{
  "n_layer": 8,
  "d_model": 256,
  "n_experts": 96,
  "experts_per_token": 4,
  "d_expert": 96,
  "d_shared_expert": 0,
  "activation": "squared_relu",
  "moe_layers": [2, 3, 4, 5, 6, 7],
  "router_score": "sigmoid",
  "normalize_top_k": true,
  "routed_scale": 2.0,
  "balance_loss": 0.00536,
  "balance_bias": false,
  "init_std_router": 0.00609,
  "lr_router": 0.00163,
  "n_head": 2,
  "n_kv_head": 2,
  "head_dim": 128,
  "vocab_size": 32000,
  "norm": "layernorm",
  "norm_place": "pre",
  "norm_eps": 1e-06,
  "positions": "learned+rope",
  "rope_base": 1670.0,
  "rope_fraction": 0.5,
  "qk_norm": false,
  "attn_scale": 0.0884,
  "tie_embeddings": false,
  "parallel_block": false,
  "init": "uniform",
  "init_std_qkv": 0.0319,
  "init_std_o": 0.0,
  "init_std_up": 0.0319,
  "init_std_down": 0.0,
  "optimizer": "muon_variant",
  "lr": 0.00616,
  "lr_mult_o": 1.34,
  "beta1": 0.93,
  "lr_head": 0.00789,
  "grad_clip": 2.0,
  "warmup_steps": 200,
  "schedule": "wsd",
  "decay_fraction": 0.302,
  "decay_shape": "sqrt",
  "final_lr_fraction": 0.0,
  "batch_tokens": 65536,
  "seq_len": 1024,
  "doc_mask": false,
  "train_tokens": 292800000,
  "steps": 4468,
  "dataset": "wikipedia_en"
}
Below are experts of layer 3 (counted from 0) of a mixture-of-experts language model. Rows are named up (a neuron's input weights, with its number) and show model dimensions 0-255. Each number is 200 + 20 x the weight over its row's rms, rounded and kept within 0 to 999.
Before each expert's rows: a language model's description of what the expert responds to; "gets" lists some tokens that make up at least twice as much of what it gets as of all text. This comes from a sample of Wikipedia text that the model never trained on. Tokens count by the router's weight.

# expert 16
What it handles: Full stops ending sentences, including after quotes, parentheses or years, plus some clause links such as however, but, while.
gets: ".", ").", "\".", ".\"", " but", " while"
up0,186,227,181,226,207,153,201,185,195,200,210,200,171,196,188,224,207,189,196,206,234,201,238,209,183,187,194,218,155,194,223,180,186,207,209,222,186,200,156,203,194,184,183,218,196,210,210,227,187,179,181,199,213,189,183,197,203,202,195,191,215,184,195,212,231,209,196,199,183,194,175,178,180,231,232,170,217,170,200,202,199,176,180,179,214,209,181,220,199,199,152,222,170,165,210,176,197,211,197,226,226,192,171,184,188,166,196,210,243,224,229,196,210,183,200,225,196,226,247,235,184,200,209,218,181,210,214,234,200,218,235,178,215,185,195,211,208,225,201,163,207,219,231,161,190,173,199,216,186,206,184,231,184,206,192,201,226,199,205,188,201,207,190,160,173,215,204,164,246,212,184,214,200,227,209,185,212,233,192,199,188,220,208,216,185,217,184,193,215,208,169,198,220,236,147,186,190,222,193,193,202,222,218,200,190,180,190,178,210,211,201,188,182,185,199,197,233,203,196,204,201,184,204,207,212,195,172,161,210,156,197,235,194,203,221,211,249,192,221,202,200,243,222,194,177,219,227,202,171,171,204,197,178,252,168,215

# expert 31
What it handles: Prepositions following a verb, participle or noun they attach to, such as of, by, for, towards, from, during.
gets: " of", " by", " for", " to", " with", " as"
up1,184,153,185,186,197,215,203,171,185,211,232,223,199,197,183,195,211,221,175,203,239,207,234,216,169,220,224,216,202,213,218,194,231,224,251,215,189,184,213,199,180,214,186,218,246,219,189,216,218,204,176,197,190,209,191,223,184,156,208,183,203,211,222,230,163,212,177,245,198,212,210,208,216,228,178,186,182,219,208,223,190,186,196,208,220,214,198,221,210,173,200,183,181,187,200,240,211,219,195,192,219,173,151,209,189,162,179,188,186,195,209,178,181,210,195,206,198,171,200,185,193,201,215,216,183,225,204,180,162,196,194,192,209,168,165,194,199,176,189,180,231,203,202,228,219,175,220,186,202,232,174,218,209,220,178,206,210,209,206,198,199,217,168,205,182,199,179,215,218,176,181,234,160,199,183,193,227,180,173,208,227,214,192,215,149,208,210,171,211,195,195,174,209,198,214,199,221,205,177,201,181,218,166,207,197,204,213,190,187,199,211,239,214,206,233,231,192,197,236,169,230,161,184,209,189,189,179,204,180,199,204,178,218,195,219,201,171,200,187,190,162,186,206,178,230,192,222,189,199,210,173,167,197,186,236,253

# expert 8
What it handles: Word-final pieces of taxonomic, Latin, Slavic or foreign names and terms, such as -idae, -aceae, -ia, -us, -yev.
gets: "a", "y", "o", "us", "s", "ia"
up5,220,202,236,199,207,205,203,232,218,221,171,202,209,212,211,190,184,203,211,193,196,200,179,192,205,223,227,185,203,168,182,234,195,181,205,185,197,192,198,189,210,204,244,223,200,224,206,236,164,218,232,151,215,176,203,200,214,194,214,236,198,233,225,188,202,176,208,204,181,204,199,230,195,212,193,203,220,236,167,179,218,230,207,170,174,188,165,206,199,156,187,215,190,216,175,186,204,224,193,212,188,173,219,236,211,160,186,215,195,165,176,178,186,172,152,196,173,200,191,229,194,236,209,192,192,206,183,185,216,175,209,203,176,211,171,185,206,217,182,206,197,193,214,194,232,195,168,184,211,199,211,202,214,202,200,227,218,197,184,216,226,194,199,208,209,199,191,189,199,215,180,173,207,191,210,241,198,203,160,202,213,177,188,159,192,190,213,221,200,145,183,141,202,205,211,220,212,197,198,230,217,219,191,187,156,224,211,166,187,179,206,201,256,160,207,188,204,188,203,201,209,185,216,222,191,226,158,208,213,216,184,184,215,207,219,208,157,243,215,222,203,204,201,218,185,176,188,211,214,192,169,201,197,217,233,203

# expert 46
What it handles: Closing parentheses, closing quotes and line ends that finish list items or table cells, such as (2008), (FIJ), ").
gets: ")", "\n", "\"", "),", ".", ")."
up0,164,186,228,200,173,201,216,193,198,201,200,240,164,204,188,207,224,233,197,188,175,225,231,157,203,219,208,201,174,188,219,157,199,203,203,183,191,204,166,183,224,208,198,206,206,204,207,194,208,218,175,255,191,170,228,194,181,198,207,171,172,204,212,176,203,221,227,162,233,187,245,212,183,200,208,179,192,184,214,179,223,232,204,190,205,197,233,241,210,201,186,200,191,209,196,194,227,209,194,180,218,201,200,186,213,197,238,185,202,187,181,195,176,216,162,205,167,234,184,218,210,167,216,196,195,177,162,216,213,216,209,193,204,203,154,200,197,193,238,197,196,213,194,226,211,211,227,194,223,187,208,200,232,187,193,210,180,221,188,172,209,231,212,233,216,209,220,186,213,251,183,219,190,209,223,208,195,186,199,195,242,213,216,218,169,162,211,204,211,182,182,185,228,208,192,215,180,210,205,216,208,173,161,179,185,216,207,188,223,197,207,176,196,165,207,213,166,179,196,169,189,175,230,211,205,225,222,197,239,185,181,235,196,190,202,182,205,191,206,182,184,176,220,215,202,185,174,174,234,216,160,215,194,183,166,178

# expert 35
What it handles: Colons, semicolons and bullets separating labels from values or list items, as in Molar mass:, D:, H; A; H, • Total.
gets: ":", ";", " –", " -", "-", "="
up0,193,228,177,218,192,205,234,168,181,236,203,203,213,211,222,199,230,214,197,184,207,231,212,214,196,220,190,216,214,232,212,160,204,198,236,218,219,224,203,203,171,184,187,182,183,143,196,166,245,161,173,199,197,203,206,181,219,185,208,176,217,201,204,199,165,195,176,184,244,192,208,242,198,196,228,237,206,221,212,208,199,201,177,209,205,189,203,156,212,195,236,230,183,219,149,204,178,200,206,171,190,198,171,218,189,218,176,192,193,202,242,180,214,168,203,209,185,197,209,167,199,198,211,217,186,206,187,194,174,227,238,184,214,192,182,194,196,177,169,194,220,187,203,182,177,196,173,236,209,242,216,198,179,211,214,219,187,223,190,183,207,223,226,204,185,206,211,194,195,192,190,196,202,206,158,205,194,224,239,198,212,221,176,185,159,165,181,164,198,196,176,218,247,216,208,181,201,186,199,189,223,220,151,195,194,198,204,193,205,206,204,180,207,196,185,225,184,214,209,202,202,207,164,205,190,219,198,191,198,195,251,173,194,242,202,184,208,201,229,214,240,172,195,200,191,200,224,202,190,187,190,223,190,181,179,216

# expert 39
What it handles: Finite verbs and auxiliaries right after a subject in narrative or biography, such as was, had, been, were, won, became, could.
gets: " was", " is", " were", " at", " had", " he"
up0,211,211,186,230,204,196,226,194,171,206,186,185,183,185,176,214,212,176,206,196,182,206,195,193,201,222,209,179,196,211,210,192,211,155,224,181,191,210,196,171,212,189,216,168,239,176,212,208,209,143,194,195,198,193,218,221,188,194,226,216,170,206,215,180,204,216,204,227,166,142,227,200,218,177,210,174,223,197,190,195,172,243,196,230,196,184,212,230,248,142,226,215,172,194,177,230,207,169,208,220,231,210,191,224,174,186,191,192,205,220,164,198,201,192,216,191,201,199,217,183,228,216,213,188,187,231,204,205,230,177,191,217,187,237,202,224,189,203,182,195,171,153,215,236,194,222,197,179,194,192,193,191,216,245,207,198,190,208,202,205,215,190,187,189,201,210,170,241,174,163,189,192,197,186,207,177,212,224,175,192,179,229,216,222,174,191,215,206,206,176,243,194,201,193,199,226,195,168,195,191,207,236,221,232,230,215,190,213,174,172,215,197,166,220,207,174,218,205,178,229,172,155,222,223,210,199,223,168,202,210,187,196,192,194,205,209,198,215,194,203,218,210,171,197,220,186,185,205,185,199,199,180,218,211,227,227

# expert 4
What it handles: Short letter pieces inside words and names being spelled out, such as insc-ri-be, cres-c-endo, Col-umb-us, Msnb-c.
gets: "a", "c", "i", "t", "o", "in"
up0,178,176,197,232,246,193,226,195,218,224,163,166,208,201,186,182,199,216,198,204,203,190,179,208,171,213,221,190,234,206,210,202,191,217,186,188,197,197,222,200,187,200,219,204,186,202,195,209,155,164,207,199,184,197,216,208,211,211,238,215,190,209,247,201,234,197,231,201,210,191,206,224,197,178,194,208,203,243,169,205,197,199,228,187,192,199,183,246,197,194,178,214,200,205,200,207,202,199,212,205,195,200,179,159,167,223,195,237,190,179,221,229,172,193,211,162,187,211,167,234,193,216,164,191,195,196,206,189,248,182,215,198,228,199,220,214,204,201,215,199,206,191,186,192,216,210,177,172,183,186,163,211,207,229,172,170,209,226,217,190,175,209,192,200,215,206,200,183,216,199,218,208,203,209,169,232,221,182,207,218,181,150,176,189,203,165,183,174,192,191,160,184,170,219,230,172,211,222,157,173,168,185,226,214,183,187,202,206,200,204,237,207,189,180,224,172,219,215,182,198,212,183,195,204,203,193,231,154,196,214,250,204,206,212,215,204,208,242,254,177,191,207,217,226,206,171,175,213,213,200,226,192,174,200,202,190

# expert 3
What it handles: Words after a subject that lead into a description, such as is, was, as, with, including, became, and the articles a or an after is or was.
gets: " a", " as", " with", " is", " an", " was"
up4,205,215,165,176,220,180,205,181,189,212,217,219,176,189,180,202,195,210,219,224,173,236,180,223,173,209,225,181,163,217,175,230,207,217,202,189,192,185,218,205,206,214,226,219,171,196,258,182,182,183,218,159,200,239,201,221,239,221,180,206,211,210,208,223,179,202,194,216,200,219,201,209,207,202,229,197,217,229,219,199,233,176,185,203,206,237,234,221,186,218,178,211,192,191,195,183,199,215,205,220,203,190,207,198,195,173,193,186,171,221,165,216,228,204,202,180,227,212,194,210,200,175,189,187,188,197,211,226,179,212,227,187,194,224,196,217,217,218,197,237,197,203,181,143,219,230,185,187,209,215,237,218,220,168,172,207,182,191,195,193,204,191,203,230,210,203,224,206,186,195,188,177,206,179,199,168,223,217,170,209,206,223,205,204,184,151,200,158,206,215,197,194,194,204,203,198,196,209,206,187,206,201,193,197,221,228,198,178,184,150,187,196,230,207,193,163,143,221,185,178,212,201,188,187,141,218,175,188,241,219,232,211,180,191,196,196,201,165,161,196,208,181,232,166,185,234,197,196,213,179,203,183,209,216,210,180

# expert 42
What it handles: Opening parentheses, quotes and brackets, plus date-range and slash fragments in lists and tables: (final), "Atomic, 13/08, 1463-1850.
gets: " (", " \"", "/", "–", "–19", "("
up0,195,224,181,223,199,188,199,206,207,160,203,215,203,179,156,234,206,179,198,166,193,213,219,195,196,235,219,207,203,202,210,180,208,155,255,170,197,219,227,189,224,219,235,225,207,176,201,236,215,219,208,168,207,200,219,207,220,210,215,203,188,174,194,225,224,205,220,201,186,231,211,184,183,191,233,183,198,184,215,183,210,195,199,220,173,211,218,198,184,179,191,131,193,215,203,193,227,219,205,182,184,229,186,178,174,217,195,177,181,166,193,189,197,197,211,199,169,200,173,206,227,197,210,202,196,211,185,224,187,202,187,198,182,229,200,234,185,222,215,181,199,199,207,196,216,173,208,224,216,230,217,194,207,224,183,208,187,196,208,198,197,185,204,201,205,222,192,195,197,172,195,187,200,177,168,174,158,230,231,202,181,181,205,164,222,156,216,188,197,205,199,208,214,189,204,199,188,211,173,219,173,192,202,199,187,202,223,208,222,188,178,221,173,186,216,197,185,202,240,180,194,220,165,188,204,276,217,217,218,187,169,205,175,173,178,236,184,179,205,179,203,197,209,225,190,221,216,174,239,223,242,194,196,160,175,225

# expert 22
What it handles: Opening brackets after a name or number that start an aside, unit conversion, abbreviation or date, such as (loan), (BS), (81 mi).
gets: " (", ";", "(", " (1", " (18", " (2"
up0,184,227,200,233,181,205,171,180,189,200,223,172,234,194,249,192,181,208,194,170,225,229,199,182,201,195,173,207,174,249,197,218,196,197,199,196,207,231,237,209,208,213,224,174,196,172,235,216,242,206,205,217,205,199,230,188,212,167,179,189,175,238,182,203,206,155,187,201,192,178,203,215,179,196,226,225,225,213,193,199,188,204,189,185,205,168,196,171,215,219,193,206,228,176,181,192,234,171,190,208,195,192,176,218,221,191,200,220,188,236,225,196,218,181,203,190,176,218,181,178,199,223,209,206,161,242,204,225,205,170,207,179,182,184,190,184,219,214,202,198,194,180,205,184,208,207,213,242,218,189,236,198,221,247,195,228,206,226,220,210,197,245,190,193,230,167,204,218,206,184,206,192,215,187,158,131,174,200,250,165,188,200,193,187,192,186,187,202,197,213,184,209,207,211,187,180,193,215,206,225,180,210,201,221,215,251,176,168,184,216,218,198,204,184,195,204,228,209,199,224,192,221,184,207,188,193,184,189,198,214,194,190,187,218,176,182,173,193,190,170,169,175,200,203,210,191,181,196,169,186,203,186,216,215,211,219

# expert 7
What it handles: Main or auxiliary verb right after a subject, mostly was, is, has, had, can, does, in expository sentences.
gets: " was", " is", " are", " has", " were", " be"
up4,195,207,202,191,188,231,214,179,202,154,200,190,206,139,206,192,203,208,197,185,184,190,164,192,172,194,189,177,230,190,163,192,215,214,195,237,215,204,202,205,211,232,183,174,206,180,175,207,224,223,189,223,222,188,175,197,237,212,213,142,225,206,216,222,165,202,186,216,252,206,166,186,211,164,189,221,225,202,204,181,208,182,209,202,206,191,179,180,199,196,165,228,217,228,198,207,208,197,181,192,176,203,181,210,208,181,203,206,186,215,205,216,196,205,192,224,210,214,199,198,204,224,187,199,226,237,195,214,212,209,197,198,234,194,204,236,207,205,178,204,171,189,204,208,218,186,198,169,173,246,244,168,194,221,200,205,216,228,205,205,175,187,212,211,169,227,221,186,195,210,183,156,205,180,164,175,196,214,228,198,182,199,193,250,188,195,184,226,219,198,193,206,200,212,239,206,204,194,171,212,185,180,147,191,206,212,191,206,144,216,189,206,179,196,206,224,208,218,185,185,234,198,199,184,220,181,190,207,206,215,229,233,185,179,185,213,169,196,139,231,213,199,194,191,220,216,211,211,205,230,172,221,210,213,198,202

# expert 27
What it handles: Prepositions and infinitive to after a noun, verb or name, such as in, of, to, for, by, from, against, e.g. "Ambassador of Cameroon to".
gets: " in", " of", " to", " for", " with", " by"
up1,189,219,207,207,208,207,187,196,220,230,216,182,215,196,230,191,215,204,213,181,213,192,214,204,200,193,171,220,215,198,212,197,180,165,225,202,204,201,234,181,203,217,166,197,175,204,226,166,234,190,173,199,221,183,219,192,219,214,199,187,188,181,195,202,226,202,182,201,219,218,219,242,184,231,160,234,172,203,183,208,178,221,165,211,212,223,197,160,223,221,187,244,207,196,181,214,182,181,222,201,154,166,207,264,203,216,168,196,193,220,206,216,183,169,165,210,213,198,206,229,162,182,232,243,179,164,195,204,235,197,222,167,173,196,200,155,183,190,210,210,228,171,209,208,162,220,221,209,195,161,205,217,226,212,184,182,205,189,202,221,213,217,209,215,216,206,183,184,191,206,237,201,198,184,184,173,221,204,231,199,203,197,206,193,196,177,222,193,186,192,195,189,201,184,172,176,212,175,204,197,248,199,162,201,221,202,187,240,197,193,177,199,233,197,199,190,182,232,167,209,208,202,216,192,189,204,171,214,199,199,178,215,176,231,187,200,192,215,219,194,229,198,188,214,212,213,166,207,159,220,229,202,181,174,196,218